Experts of a small language model.
Size: 13 layers, vocabulary 16384, 65.7M parameters.
Experts: 24 experts in each of 13 layers, 272 xIELU neurons an expert, 1 pick a token, a sigmoid router.
Training: 283M tokens, 9025 steps.
Below are experts of layer 5 (counted from 0) of a mixture-of-experts language model. Rows are named router (the router's row for the expert) and show model dimensions 0-255. Each number is 128 + 24 x the weight over its row's rms, rounded and kept within 0 to 255.
After each expert's rows: a language model's description of what the expert responds to; "mostly gets" lists some tokens that are sent to it at least half of the time. This comes from a sample of Wikipedia text that the model never trained on.

# expert 14
router [142 150 110 156 108 118 142  93 125 126 137 147 134 129 153 145 144 141 138 138 159  77  90 141 123 135  86 129 114 133 114 126 150 170 169  85 114  94 131 156 124 115  74 157 126 138  97 101 169 137  95 162 122 136 123 169 165 138  98 163 134 105  98  98 108 117 127 159 111 124 120 132 142 191 114 171 102 101 125  59 116  63 124 120 105 134 151 102  65 111 145 148 135 161 112 130 160 110  88 163 119 122 127 118 154 107 108 115 124 118 117  92 139 151 140 162 125 120  77 112 124 136 111 150 122 103 127 137 109 148 131 125 130 119 106 124 147  72 178 150 160 172 110 129 137 105 105 154 159 118 130 126 160  91  94 146 122 122 139  98 121 100 141 127 156 120 122 137  96 106 133  97 145 168 129 160 163 116 126 121 139 131  99 133 151 152 135 127 150  86 102 132 121 107 106 131 144 184  84 119 102 116  96 119  94 126 110 120 141 138 158  82 126 126 102  74 148 120 142 149 120 155 119 114 143 107 155 159 104 132 117 135 151 128 123  82 120 138 116 167 130 113 135  93 100 109 115 159 104 165 167 148 132 123  94 135]
What it handles: Range and score separators. En dashes, hyphens, slashes, plus signs and commas joining numbers or word parts, as in scores 20–7, life dates 1916–1994, Pac-12.
mostly gets: "–", "/", " +", "_", " /", " −"

# expert 1
router [ 81 160 121 144  97  97 140 120 133 177 105 162 107 105 144 106 107  98 134 117 124 112 172 169 120 134  92 173  66 150  86 134 100 153 114  96 115 154 174 124  77 130 133 146 145 127 111 115 140  96 132 117 119 128 146 139 132 114 139 154 115 108  59 124 100 112 154 121 134 118 110 124 121 132 134 116 127  92  99 115 129 113 118 117 105 144 140 129 132 137 158 109 125 149 139 135 122 103  73 133  92  97 117 152 133 107 113  66 102 127 126 110  86 164 122 103  97 162 119 155 115  86 130 137  99  85 143 121 160 185 140 112 116 149 109  79 125 128 144 117 118 185 120 148 147 112 112 151  97 130 158 142 136 130 118 157 145 137 129 128 126 108 127 103 150 123  94 136  96  91 145  93 142 136 100  97 102 125 117 137 145 100 119 163 137  88 123 106 150 160 121 122 126 125 105  99 118 134  61 149 114 130  97 157 127 158 137 136 117 146 157 146 149  98 109  75 135 140 172 165  84 151  95 107 120 133 109 159 101 154 111 157 116  96 111 122 140 140 149 120 186 105 121 100 137 140 156 104 107 135 166 118 142 126  99 128]
What it handles: Table cell separators. Pipe separators between cells in wiki tables of results, votes and stats, plus semicolons, percent signs and closing parentheses.
mostly gets: "%", "\";", " percent", ");", " mm", " |"

# expert 19
router [ 89 170 168 159 113 115 127 133 131 142  81 113 132  94 133 126 144 119 141 117 105 106 161 150  80 101 118 116 122 152 109 153 122 140 149  69 114 126 152 160 132 116 123  98 135 149 107 131 123 113 112 131 110 157 175 115 163  81 118 136 116 106  96 117 118 129 147 182 139 159 132 143 102 130 108 144 108 115 105 151 169  98 129  73 141 165 123 162 137 126 135 105 144 167 113 156 104 118 126 129 141 144 103 137 174 113 145  76 125 123 118 115 131 181 126 113 130 144  83 107 130 100 118 160 127 114 103 139 129 164 157 107 107 128 110 116 122 102 102 139 133 134 136 159 101 117 102 189 158  87 140 115 147  60 105 146 120 133 109 113 103 107 113 112 142 109 117 121 133  89  89 111 116 131 123 126 141 158  89 128  66 120 101 145 129 142 155  67 150  70 103  93 105 138 106 113 133 132  99 170 113 116 108 130 107 136 145 116 133 130 120 104 119 101 172  99 117 149 128 149 107 144 113 141 171 128 149 139 114 126 116 124 137 134 112 187  94  98 136 138  93 109 159 107  97 147 155 149 107 146 184 110 156 118 104 113]
What it handles: Words in award names. Capitalized words in names of awards, honours, battles and categories after of/in/for, e.g. Game of the Year, Legion of Honour, Battle of York.
mostly gets: " Years", " Vice", " Current", " Full", " Sheet", " Personal"

# expert 22
router [156 187 128 160  92 127 133 147 118 132 115 125 107 122 125 113 100  71 151 145 144 154 127 137 144 151 142 131 122 164 116 145 116 161 113  94 123 125 147 156  64 123 115 141 128 121  95 130 142 178 104  97 138 100 128 138 115 117 112 157 140 106  73  97 129  92 112 120 157 143 116 107 126 162 147 141 120 138 101 103 154  92 129 104 113 145 132 130 136 175 148 113 123 110 139 111 138 124 121 105 142 125  91 135 120 110  94  98  98 115 130 104 111 139 150 129 163 166 113 140 128  83 145 177  80 143 169 128 154 115 139 123 119 154 107 119 118  92 131  87 121 187 104 146 118 123 124 159 138 124 169 103 131  91 119 135 128 150  94 120 112 110 142 109 161  82 128 142 117 114 135 103 124 120 134 104 132 180 138 118 108 101 121 164 139 107 135 118 158 146 105 171 117 103 100 142 115 173  87 181  62  55 119 124 118 157  74 128 101 164 134 135 130 158 106  83 154  86 109 109  97 156 144 143 128 106 161 149  92  90 127 147 118 137 119 144 122 156 107 165 152 110 122  97 116 137 129 131 114 133 140 146 133 137 131 165]
What it handles: Year digits. Third and fourth digits of years after 19 or 20 in dates and life spans, e.g. October 2017, in 1973, 1803–1881.
mostly gets: "|---|---|---|---|---|", "|---|---|---|---|---|---|", " am", "|---|---|---|---|---|---|---|", " Wang", "|---|---|---|---|"

# expert 13
router [104 185 138 171 102 105 121 129 144 142 110 115  83 100 147 137  84 104 146  91 133  96 146 130 157 132  99 126 107 145 123 117 101 165 136  76 161 139 137 121  93  92 126 143 145 112 119 133 188 160  97 101 127 136 137 140 112  93 128 163 116 105  95 112 122  95 137 149 131 133 149 138 177 132 150 121 148 125  89 105 148  79 127  66 131 120 136 147 101 164 138 103 132 115 131 124 148 116 108 135 124 128 113 129 155 119 119  89  64  92 103  86  96 174 194 125 131 163  84 132 148 116 128 173  91  77 160 124 130 125 145 156  99 126 117 113 127 114 128 135 142 166  97 117 108 129 130 163 132 103 132 125 152  67 111 152 136 145 104 116 116 139 169 113 151 108 129 148 106 104 135 121 146 138 136 107 130 123 136 132 100 104 111 157 138 119 130 112 120 163  75 138 117  86 119 151 136 124 111 166 104  77 134 115 106 104 108 145  92 149 152 119 120 115 137  84 164 140 145 136 103 144 111 123 142  97 142 145 106 135 144 142 129 127  78 136 102 145 111 115 141 111 147 109 119  76 145  93 124 144 154 167 137 125 100 150]
What it handles: Auxiliary do and fillers. Auxiliaries do, does, did, would, can before not or be, the "do" of "dozens", and blank spaces or stray pieces in tables.
mostly gets: " do", " does", " did", "disambiguation", " Did", " EM"

# expert 23
router [149 186 114 159 131  99 107 102 155 129 139 147 124  90 147 135 131 102 135 104 163 137 131 151 121 168 120 147 110 102 134 143 111 157 110 108 155 101 121 135 131 137 157 147 161 146 113 121 147 139  90 114  97 155 129 118 104 133  90 166 113 108 127 141 154 123 121 149 133 111 145 129 164  83 125 143  84 153 114 130 150 129 112  98 145 141 137  87  86 175 143 122 119 122 115 148 100 133  72 156 140 108 118 112 145 132  88  90 105 171  96  97 161 120 125 144 128 139 125 104 117 121 126 157 122 133 148  96 144 154 158 123 153 127 129 141 152 120 173 120 152 179 114 128 140 120 115 186 125 134 188 106 178 113 110  99 150 122  80 107 122 117 121 108 150 113 133 130 129 133 148 107 114 179 138 123 109  95  83 163 123 108 120 127 119 117 143  94 170 131 100 130 106  94 114 142  95  97 119 166 143 109 107 110 121 133 120 143 116 157 115  92 126 121 173  94 104 129  95 163 160 161  92 165 139 105 137 142 118 157 109 174 152 155 112 143 130 188 111 150 170 113 170 110 133  92 154 151 118 152 148 144 142 107  77  98]
What it handles: Prepositions after verbs. Prepositions like to, by, for, with, from, of following a verb or noun and before the/a/his, e.g. "traded to the Indians for".
mostly gets: " by", " for", " from", " with", " including", " between"

# expert 9
router [140 147 163 163 126  79 135 136 124 169 109 127 123  85 160 130 128  76 120  96 156 107 131 155 123 147 127 118 107 167  98 137 126 109  99 116 103 139 120 195 132 124 115 115 155 136 104 125 123 165 137  64 123 146 128 153 135 122  98 127 125 116 100 109 119 101 115 141 135 123 138 121 181 133 142 139  97 159  98  78 120  99  99  81 136 132 121 135 130 162 129  98 136 105 167 120 131 149 109 146 151 126 134 111 160 146  98  84  86 141 118 126 106 118 153 120 117 121 124 141  93  97 125 156 139 126 168 121 134 118 109 144  80 133  98 127 137 144 114  91 128 200  76 150 144 124 138 138 100 129 170 121 145  93 124 135 121 117 126 116 106  82 125 126 144 106  97 125 106 148 155  89 154 153 111 113 104 118 126  83 114 109 125 111  82 119 149 106 165 114 120 104 102  87 141 106 113 167 124 133 117 117 143 102 115  90 113 166 118 132 117 122  84 140 121 117 122 154 170  83 133 162  79 136 103 120 147 190 107 102 100 149  94 130  87 112 135 107 162 154 107 139 112 104 133 108 161 123 120 167 149 107 141 119  80 131]
What it handles: Past participles and verbs. Past-tense verbs and participles after was/were or a subject noun, e.g. used, released, designed, known, often followed by by/to/in.
mostly gets: " used", " made", " became", " known", " released", " played"

# expert 5
router [171 110 126 163  82 114  88 116 124 165 104 123 155  93 156 137 110 120 149  83 138 131 117 147 101 120  94 140 110 139  63 133 178 143 104 124 112  92 119 152 112 103 107 102 163 148  99 100 132 119 102 120 121 131 132 144 170 118  93 149 113 122 122 105  81 118 144 154 123 153 132 110 131 137 162 106 117 142 103 103 187 106 145 136 133 122 126 132 149 140 132 104 160 138 100 172 121  74 119 190 120 121 105 175 138 128 120 123 115 116  43 128  99 133 136  83 114 151  99 132 152 118 134 111  86 115 139 121 102 152 134 130 107 146 114 137 160  97 130 140 129 142 115 122 188 133  99 157 129 132 117 112 138 120  87 125 144 182  70 107 132 121 159 122 124 123 132 131 116 123 106 131 129 145 144 133 113 121 126 145 137  95  89 125 100 118 167  87 164 101 128 192 114 118 114 147  99 163 105 137 103 102 100 115 121 123 129 152 143 146 159  60 103 116 111 116 105 158 129 172 114 151 119 109 126 134 150 150 114 143 144 129 144 112 117 111 142 130 167 134 131 125 132 102  94  93 144 112 108 150 120 146 148 105  99  82]
What it handles: Word-initial capital pieces. First letter or first piece of a word split into pieces, usually a capital after a space, quote, line break or hyphen, e.g. K|im, D|omestic, Sl|ender.
mostly gets: " u", "Ch", "Pr", " p", "Al", "Th"

# expert 16
router [141 129 143 164 116  87 100 132 126 174  98 127 107 115 214 136 113 133 167 124 142 119 174 192 126 149 136 126 129 140 136 163 158 167 106  69 105 140 141 145 127  96 102 130 176 158 137 138 117 126 117 120 120 146 136 115 104  79 142 142  98 116 130 100  99  91  85 169 154 140 121 136 140 160 129 105 123 136 122 128 204 114 142 130 128 177 155 133 100 148 138 101 136 104 134 126 126  89 156 159 109 130 117 166 108 106 137 113  91 121 120 155 109 151 147 122 161 113 141 130 144 120 130 125 120 101 125 131 140 150 134 139 110 102 110 130 135  74 151 108 144 169 133 117 162  82 154 140 103 131 148 130 147 107  82 108 113 101 112  96 133 105 108 113 161 136  98 103 156 107 128 106 133 148 138 107 142 128 129 151 124  87  96 147  93  86 172 121 124 130  88 110  95 100 116 105 115 129 116 141  97 119 142  99 103 173 117 164 100 151 105 121 155 113 133 110 148 159 109 110 136 166  75 110 135 133 133 118 105 102 128 124 114 130 106 146 167  78 142  98 180  89 123 117 108 139 113 135 126 109 116 120 126 109  88 133]
What it handles: Verb stems in prose. Verb beginnings or short verbs following auxiliaries, to or a subject in narrative, e.g. depart, respond, esc(ort), emphas(ized), sw(orn).
mostly gets: " det", " rep", " rel", " en", " get", " exp"

# expert 2
router [102 203 157 160  62  93 128  90 120 181 117  94 157  60 152 163 133 125 170 129 133 104 142 140 135 115 118 113 131 185 116 120 147 144 121 114 133 126 144 142  97 134 124 126 134 143 124 154 149 114 149 117  72 122 145 147 143 135  81 165 105 110 137  72 155 147 134 140 131 148 141 141 160 150 142 155 127 153 115  96 145 117  99 130 108 148 112 141 139 185 137 106 116 135 141 148 119 120 108 135 133 153  86 115 129 143 126  94  88  97 106  83 110 155 138 137 130 146 135 149 125  78 139 166 106 124 124 110  98 113 111 127 123 108 117 139 141 118 158 103 135 173 137 149 149 164 106 166  95 137 157 103  93 170 111 119 121 121 118 119 123 125 148 137 115 130 129 124 107 111 125 135 113 129 111 126 121 136 113 161 101 120 133 134  98 118 154  89 152 134 127 124 114 123  50 157 131 108  93 178  74  91 123 120 111 136 103 136 107 123 137 128 115 123 130  97  97 133 113 127 126 153 138 109 157 139 132 153 111 132 107 160 110 140  97 140  63 137 161 156 114  85 120  78 141 107 161 131 134 135 161 150 137 131  72 142]
What it handles: Country and nationality names. Place, country and nationality words and their second pieces, such as Sri Lanka, Japan, American, United States, San Diego, NBC.
mostly gets: " American", " US", " States", " British", " USA", " China"

# expert 21
router [123 196 110 170 104 132 146 121 116 139 100 137 107 128 138 126  94  91 131 145 148 148 151 145 148 159 130 135 108 165 110 127 119 177  88  94 118 128 138 151  90  90 108 136 118 112 103 115 131 158 115 110 124 110 153 133 126 132 135 148 141 112  89  82 125 103 139 121 183 144 146 116 131 146 143 155 113 145 123 104 161  77 115 102 107 140 160 161 122 138 127 102 142  94 150 116 124 140 133 124 137 129  85 137 142 119 118  91 117 131 138 112 126 173 132 141 104 147 115 137 116 108 124 159 102  99 150 124 138 140 110 146 135 147 102 124 105 110 134  51 149 164 108 132 134 132  78 168 117 162 172 103 146 102 125 161 123 134 122 101 134 114 121 123 159 113 140 129 124 121 109 114 115 162 148 110 144 159 114 150 138 107 120 145 112  93 145 111 148 146  82 160 127  86  97 167  97 153 105 171  53  56 134  82 122 137  83 133 110 155 123 139 123 164 101  91 133  93 108 131 111 156 123 152 153  98 161 164 115  82 121 141 127 115 121 141  76 157 113 141 148 107 114  88 112 139 139 114 117 117 173 164 136 118 130 135]
What it handles: Middle digits of years. Second digit of four-digit years after 1 or 2, the 9 in 1970 and the 0 in 2022, mostly in dates and birth lines.
mostly gets: " Ken", "eenth", " Hil", " sequ", " Earl", "rote"

# expert 11
router [113 131 125 141 128 100 159 115 118 136 131 131 114  88 131 132 103 109 107 130 120 123 130 138 114 140 101 124  93 151  89 113 127 147 117  88 144 140 148 105 140 148  95 115 135 157  91 137 120 103 133 105  74 123 140 141 127 109 142 128  79 113  96  83  90 103 115 152  97 188 144 124 139 122 153 124 127 127  97 129 142 103 134 130 122 109 128 134 110 149 156  89 191  97 120 148 112  86 107 146 143 106  99 163 152 143 106 117 133 136 111 118 109 191 116 137 116 127  88 158 140 124  92 137  88 145 148 112 113 136 131 103 108 128  95 150 123 122 135 101 170 154 129 144 129 143 125 147  97 131 149  80 166 132  88 149 130 112  90 128 145 147 126  65 157 136 102 115 124  88 152 108 140 144 138 119  81 144 116 154 121 101  83 165 109  92 154 112 163 113  93 135  86  73 109 167 105 136 109 172  87  71 131  92 137 141 118 107 146 115 137 105  89 113 131  88 136 137  92 151 164 148 125 115 119 151 131 139 119 187 134 125 121 153  64 112 134 157 140 151 163 129 147 122 101 141 119 103 140 141  94 144 162 141 122 111]
What it handles: Determiners and pronouns. Clause-opening function words such as a, that, which, he, who, many, most, these, after a comma, period or conjunction.
mostly gets: " that", " who", " which", " they", " he", " more"

# expert 7
router [ 84 147 109 181  99 102 140  83 162 141  86 149 130 103 214 144  94 101 172 105 136 157  98 107 118 150  80 119  86 149 120 117 132 143 129 129 116 143 153 148 133 109  87 118 173 148 104 119 110 139  97 112 113 117 124 137 139  90  95 150  97 105 133 141 102 153 137 150 106 125 132 122 142 100 117 143 104 156 124  96 208 126 118 143 153 150 170 169 131 119 135 113 131 157 120 132 129 105 116 141 115 153 124 142 157 113 100 115  97 123  76 110 158 127 133  98 121 185 151 148 112  98 152 126 161 143 110 127 103 130 136 148  82 118 141 123 113 106 151 117 167 145 168 112 132 100 141 146 121  93 132 133 139 108 108 146  82 135 138 120 117 159 148 117 115  84 123  94 120 136  79 133 158 123 129 102 109 109 100 105 104 119 136 156 126 154 194 113 166  97 141 134  99 128 111 165 124 143  94 114 111 115 109 127 114 140 103 137 149 138 157 102 109 111 124 132 145 135 155 120 138 120 101 178 126 113 160 183 125 161 124 120 132 112 116 140 141 140 157 117 119 150 164 115 153 158 160 128 133 111 147 111 124  71 114 113]
What it handles: Title and name pieces. Capitalized words and name fragments inside song titles, institution names and team lineups, e.g. "Falling Apart", "Hang Up", Biodiversity Conservation.
mostly gets: " Vol", " Val", " Tob", " Sab", " Gab", " Bab"

# expert 3
router [121 196 135 165 104 114 158 141 119 177 115 129  94 125 150 135 104  89 125 124 135 147 109 147 124 127 135 149 118 148 111 121  81 146 147  87 114 110 145 144  83 148  90 157 130 121 115 141 183 129 132  88 100 112 149 134 116 121 162 142 135 134  73 115 142  64 128 120 135 125 125 120 157 137 146 112 117 118 104 109 173  99 120 124 109 127 118 142 153 150 112 109 142 144 123  88 147 108 101 125 150 107  84 134 138 105  97  95  69 146 133 119 145 155 116 141 162 177 101 139 120 106 165 150  92 112 161 139 149 154 151 142 110 154 115 105 169 105 117  81 129 176 108 147 130 118 121 147 146 141 146 122 148 100 148 134 106 126 139 135 158 118 131 107 155 126 120 122  87 139  97 124 126 151 144 109 106 142 139 111 100 135 131 145 137  80 135 123 149 151 129 122  95 100 131 129 112 136  97 193 107  81 115 138  98 160 104 131 120 162 144 121 148 125 136  87 127 135 105 173  87 139 160 128 145  72 112 166  89  91 103 166 123 129 106 117 120 166 143 160 147  96 174 135 130 125 176 126 121  95 172 146 146 121 120 143]
What it handles: Sentence-ending punctuation. Full stops ending sentences, often before a line break or a new sentence, plus ")." ".\"" "!" "?" and decimal points.
mostly gets: ").", "\".", ".\"", " .", ".", "!"

# expert 18
router [120 153 108 142 113  72 145  88  60 133  71 192 129 109 174 153 109 123 159 109 148 135 126 163 148 154  69 106 120 137 112 143 128 151 134  88 121 126 197 164 100 117 135 127 139 109 132 112 108  88 106 126  97 127 177 120 125 109  83 165  78 134  85 135  94 142  97 129 115 136 148 135 140 127 103 120 141 143 121 129 196  76 131 124 152 155 143 138 117 144 134  98 153 139 140 119 133 116 128 163 109 140 107 112 150  95 102  82 101 128  95 127 138 136 107 138 146 141 140 131 149 101 129 112 137 148 144  93 108 149 167 132 122 101 124 145 114 108 167  88 144 154 138 157 148  88 123 139 151  92 129  99 157 115 113 124 137  96 102  72 122 124 130 109 131 123 110 119 124 115 140 111 172 156 134 123 134 134 124 139  94  96 123 133 152 117 169  58 131 118  77 100 130 110 110 168 135 128  98 144 126 100 125 149 123 120  85 156 142 125 132  66 135 123 112 120 121 133 146 137 159 136 128 159 119 107 138 147 133 155 133 144 100 110 127 123 116 132 130 118 164  86 120 119 128 100 141 123 143 113 155 123 133  79 117 124]
What it handles: Personal name parts. Given names and surname pieces in people's names, often after a first name, as in William, Thomas, McQue-en, Re-agan.
mostly gets: " Thomas", " James", " Benjamin", " Francis", " David", " Alexander"

# expert 17
router [120 152 132 142 109  62 130 101 105 147 101 105 164  77 167 140  97 132 129  86 140 119 138 136 159 117 134 106  75 149 121 105 116 148 133 131  85 149 124 164 159  90  66 137 169 101 124 101 108 131 122 111 123 117 165 101 140 100  98 131 103 133 101 100  93 160 152 133 145 131 155 143 145 112 124 142 120 141  79 130 127 121 163 102 110 118 148 140 126 131 139 115 142 128 128 143 127 103 111 124 138  83 125 139 123  90 134 108 107 142  79 107 108 194 152  89 146 149 126 109 154  92 120 135 146  90 120 125 133 119 180 135  88 162  91 121 153 130 148 132 133 116 126 109 146 129 150 126 141 102 148 135 155 122  96 114 126 120  95 132 112 120 137 119 163  83  74 124 134  61  94  88 140 141 183 119  96  98 134 108  76 104  87 160 140 129 135  79 152 107 106 161 114 117  93 170 108 142 104 140 132 105 110 141 121 129 123 142 118 134 139 122 112 142 157 117 144 126 170 136 157 132 136 127 124 101 133 175 135 100 119 132  88 105 144 103 117 145 116 103 142 115 148 113  86 136 111 148  98  95 173 131 142 137 109 101]
What it handles: Abstract nouns after determiners. Abstract nouns and -ation/-ity endings after the, a or his, before of or punctuation, e.g. loss, presence, strength, result.
mostly gets: " status", " style", " loss", " Turnout", " success", " effects"

# expert 20
router [138 176  99 157 108  82 137 132 150 137  96 124 148  72 158 140 118 133 146 141 111 157 136 182 116 151 105 118 113 168 109 138 129 143  94 103 121 113 177 184 127 141 106 148 129 144 106  93 135 124 150  90  79 134 172 162 117  88 108 159 131 123 106 113 113 141 134 155 134 145 138 123 162 114 137 125 110 111  90 108 160 125 123 111 106 144 149  91 114 148 141 108 148 127 134 104 132 109  96 138 133 100 122 159 134 110 115  93  96 142  85 103  94 165 142 138 140 140 115 146 133  90  72 181 121 133 132 148 138 160 141 133  78 143  85 117 127 124 176 105 140 177  59 144 131 124 126 152 151 114 159 121 130  91 125 118 143 116 100 112 129 108 122  93 154 127 124 135 104 116 115  96 125 152 145  97 111 159 139 165 108 104 103 130 113 103 126  98 153 100  95 150 107  90 100 143  99 144 109 173 114  88  91 114 137 124  99 145 130 125 143 118 136 130 123  86 167 154 123 171 113 152 137 130 110 120 119 161 115 159 134 149 176 167 109 152 123 115 134 143 162  93 135 104  95 122 173 143 137 141 149 109 164 135 112 137]
What it handles: Word-final fragments. Middle and ending pieces of rare or foreign words and surnames, e.g. Chelikows-ky, Feder-er, Orkney-ing-a, Varaž-din.
mostly gets: "oph", " Kitt", " Arthropoda", "yg", "gy", "gh"

# expert 10
router [102 165 118 157  88 111 158 130 108 169  75 108 101  95 140 115 107 118 123 122 106 113 153 142 105 146 117 159 130 175  99 152 113 158 123 106 121 133 145 161  95 136 121 123 152 109 108 146 139 155 127  89 121 137 151 141  84 124 159 175 143 102  81  87 149 141 108 160 114 141 181 105 147 151 148 139 119 153 134  92 124  97 142 109 124 125 161 114 126 134 156 150 119 137 123  94 169 139 144 132 144 130 125 123 132  97  70 133  89  97  71  99 124 151 116  96 148 148 134 150 161  60 127 174  81 147 146 105 133 113 135 114 120 119 119 139 150 112 105 101 133 139 139 172 135 114 132 156 111 131 176 143 136  95 103 152 135 125 126 130 118 109 131 132 150  73 112 147  91 119 124  97 121 155 130 134 114 179 110 132  79 112  90 167  86 123 162 106 146 123 117 138 116 136  82 121 118 130 136 165  71  85 119 125 116 152  93 141 142 118 111 131  98 113 142  85 175 138 111 123 125 139 136 126 167 126 155 156 121 124 131 161 130 121 124 131 128 159 123 165 159 112 110  78 130 118 136 103 107 128 134 176 141 103 127 113]
What it handles: Digits inside numbers. Later digits within long numbers such as coordinates, percentages, years and counts, plus words like million, century, billion.
mostly gets: " million", " century", " billion", "century", " non", " Glen"

# expert 4
router [133 205 128 150 128 122 113  73 164 149  94 133 103 107 132 126 110 116 158 100  89 117 106 140 128 127 136 117 112 155 118 121 118 191 147  96 115 125 134 142 111 135 114 123 123 112 108 166 161 143 182 106 100 127 124 149 114 128 106 146 143 100  87 102 141 133 108 163 114 161 115 136 160 161 151  91  99 129 139 119 125 115 146 119 137 137 173 103  89 147 128 114 135 138 121  71 146 111 107 164 148 125  83 115 149  77 119  96 117 111 103 102 120 172 142 143 113 171 110 131 117  95 116 157  94  96  97 124 122 165 147  91 104  95 112 155 112  80 140 103 160 154 115 166 133 109  88 141 109 129 122 105  88 127 144 111 133 131 113 108 107  96 152  98 143 107 112 103 118 129 149 112 144 133 134 117 101 113 119 117 116 113 143 156 112 103 111 157 117 131 113 137 100 140  93 131 100 176 137 168  96 101 107 124 102 103  82 126 119 146 139 100 141  90 128 100 152 158 149 148  96 154 121 151 105  90 173 171 121 138 142 135 117  87 118 113 112 136 102 147 137 101 157  97 141 112 156 141 116 120 162 156 169 139 142 185]
What it handles: Determiners before nouns. The word the, and possessives his, its, their, usually after a preposition and before an adjective or proper name in prose.
mostly gets: " the", " The", " his", " its", " their", "The"

# expert 0
router [ 85 134 111 146  92 114 136  73 114 174  79 122  94 115 153 168 117 159 155  93 132 117 112 130 123 125 122 152 105 152 153 113 156 118 142  87 114 155 124 161 131 117  99 115 160 136 127 134 122 129 131  74 100 124 117 125 125 109  80 160  93 109 141 133 107 141  80 120 143 169 189 123 132 102 117 119 103 148  96 102 135  95 132  99 129 149 135 114 105 134 168 130 122 128  94 123 121  91 110 161 148 131  54 160 184  78 116 135  94 140  80 142 147 171 146 133 141 115  86  94 132 132 139 108  73 140 122 125 117 124 169 126 106  95 100 137 145 107 164  97 122 135 104 148 134 144 121 168 141  86 150 100 122 113  84 142 114 121  79 134 109  95 125 116 118 104 127 116 130 110 140 116 149 130 173 125 125 136  92 128 104 106 106 104 134 177 153 112 156 124 112 139 120  95 140 129  77  97 134 124 100 120 139 103 113 143 108 149  88 128 130  92  92 126 116  99 154 127 115 130 144 140 130 124 126 144 123 153 148 133 122 133 127 100 104 135 147 134 109 151 188 117 139 135  91  81 141 143 134 156 142 139 136 116  94  89]
What it handles: Table cell numbers. First digits of numbers inside table cells, often after a space or open parenthesis, e.g. climate tables, vote counts, asteroid discovery lists.
mostly gets: " JPL", " Animalia", " Phylum", " lb", " MPC", " Spacewatch"

# expert 8
router [ 91 164 112 160  98 127  78  94 107 126 121 185 119  99 149 131 100 107 138 114 130 136  86 151 119 144  88 131 135 167  96 127 138 160 122 124 154  78 133 140 104  96 112 113 185 128  92  96 137 129 150 136 113  99 125 154  88 114 107 130  89 141 109 112 135 114 115 142 123 122 118 120 171 129 148 138 136 106 107 132 169  98 131 116 109 137 121 124  99 178 109 147 138 120 110 101 151 119  89 146 155 107 135 147 153  85 129  87 125 139 121  86 136 185 182 101 123 150 143 121 102 121 153 113  82 115 135 109 136 154 141 118 125 148 116 144 125 104 111 156 108 172  87 127 173 163 132 175 128 121 178 116 146 123 134 135 138 144 120 107 157 126 172 101 182 144 116 121 117 121 139 134 168 123 113 147 115 136 161 144  98 102 119 156 119 124 141 117 171 112 111 152  86 110 111 166  66 167 110 144 134  77 108  83 123 108 113 116 126 164 137 112 111  95  85 107 149 133 144 124  93 129 107 133 133 128 146 169 107 146 156 158 110 110 114 107 136 136 105 172 155 103 134  93 122 143 136 147 110 146 158 120 128 137 113 151]
What it handles: Table and list delimiters. Line-initial pipes and list dashes in tables and bullet lists, plus colons and heading equals signs, e.g. | 13, - Siege of.
mostly gets: "|", " •", "See", "=", "):", ":"

# expert 6
router [117 126 127 164 113  83  92 122 116 180  65 103 143 121 161 128  94 122 113 109 121 138 159 117 108 124 106 181 107 164 135 126 137 136 100 127 153 111 177 161  98  94  81 142 138 119 119 100 124 121 107 129 100 135 131 130 149 131 130 182 124 129 110  98 119 129 124 151 136 145 139 131 160 120 100 107 129 132 111 112 154  68 122  98 176 154 170 133 116 142 152 121 127 140 149 116  96 105  93 146 128 140  77 123 142 126  85 101 111 160  94 158 111 186 138 128 172 150 121 108 124  86 134 151 128 111 154 129 130 176 204 132 120 106 113 126 126 134 167 104 156 132 143 161 143 120 102 145 135  98 153 144 138  92 102 132  87 145  75 112 107 126 133  66 134 110  92  96 135 112 125 113 116 121  94 140 107 117 136 135 102 112 109 161 120 142 140 111 125 108  84 124 115 120 137 180 130 141 123 117  99 119  99 163 155 140 101 179 132 135 136 143 117 113 116 129 123 146 122 171 128 163 103 131 144 131 133 155 129 124 102 143 120 129 149 152 145 144 154 120 127 130 119 111 105 143 177 114 120 110 197  87 119  97 105 139]
What it handles: Organization and work nouns. Head nouns naming groups, works or institutions after a modifier, such as national football team, album, company, school, Province.
mostly gets: " album", " team", " station", " club", " game", " company"

# expert 12
router [130 163 169 171 125 103 153 141 138 124 122 141 132 122 147 144  96 128 132  78 131 113 122 150 109 130 131 140 107 170 129 116  93 149 125  75 115 155 138 162  91  99 102 154 119 130  85 154 158 152 129 112 126 126 120 121 131 109 129 161 156  95 115 123 137 123 124 165  99 150 134 103 112 149 180 122 128 135  90  92 152  97 113 126 110 125 126 129 129 123 132  91 120 150 139  98 141 111 108 150 136 128  74 122 130 112 126  92  95  77  93 121 118 132 148 131 151 163  97 149 127 117 125 187 127 142 136 129 148 155 164  88 111 124 117 115 139 118 146  87 144 138 119 168 127  71 110 148 149 121 173 112 147 123 122 111 125 168 138 149 140  96 130 105 147 126 118 122  87 108 145 132 116 103 122  84  98 170 139  93  90 114  87 160 111  77 128 118 112 189 111 166 131 115  80 130 107 126  82 164 105  83  89  96 118 161  90 177 122 133 106 137 129 111 118 114 113 107 116 167 103 151 121 133 138  93 118 126 120 107  93 136 116 106  94 160 125 162 146  97 165 112 154 128  89 116 165 119 112 143 149 128 165 111 130 157]
What it handles: Line breaks and headings. Line breaks ending table rows, list items or paragraphs, and closing heading markers like == or ===, including table separator rows.
mostly gets: " ===", " ==", " ====", "|---|---|---|", ")===", "\n"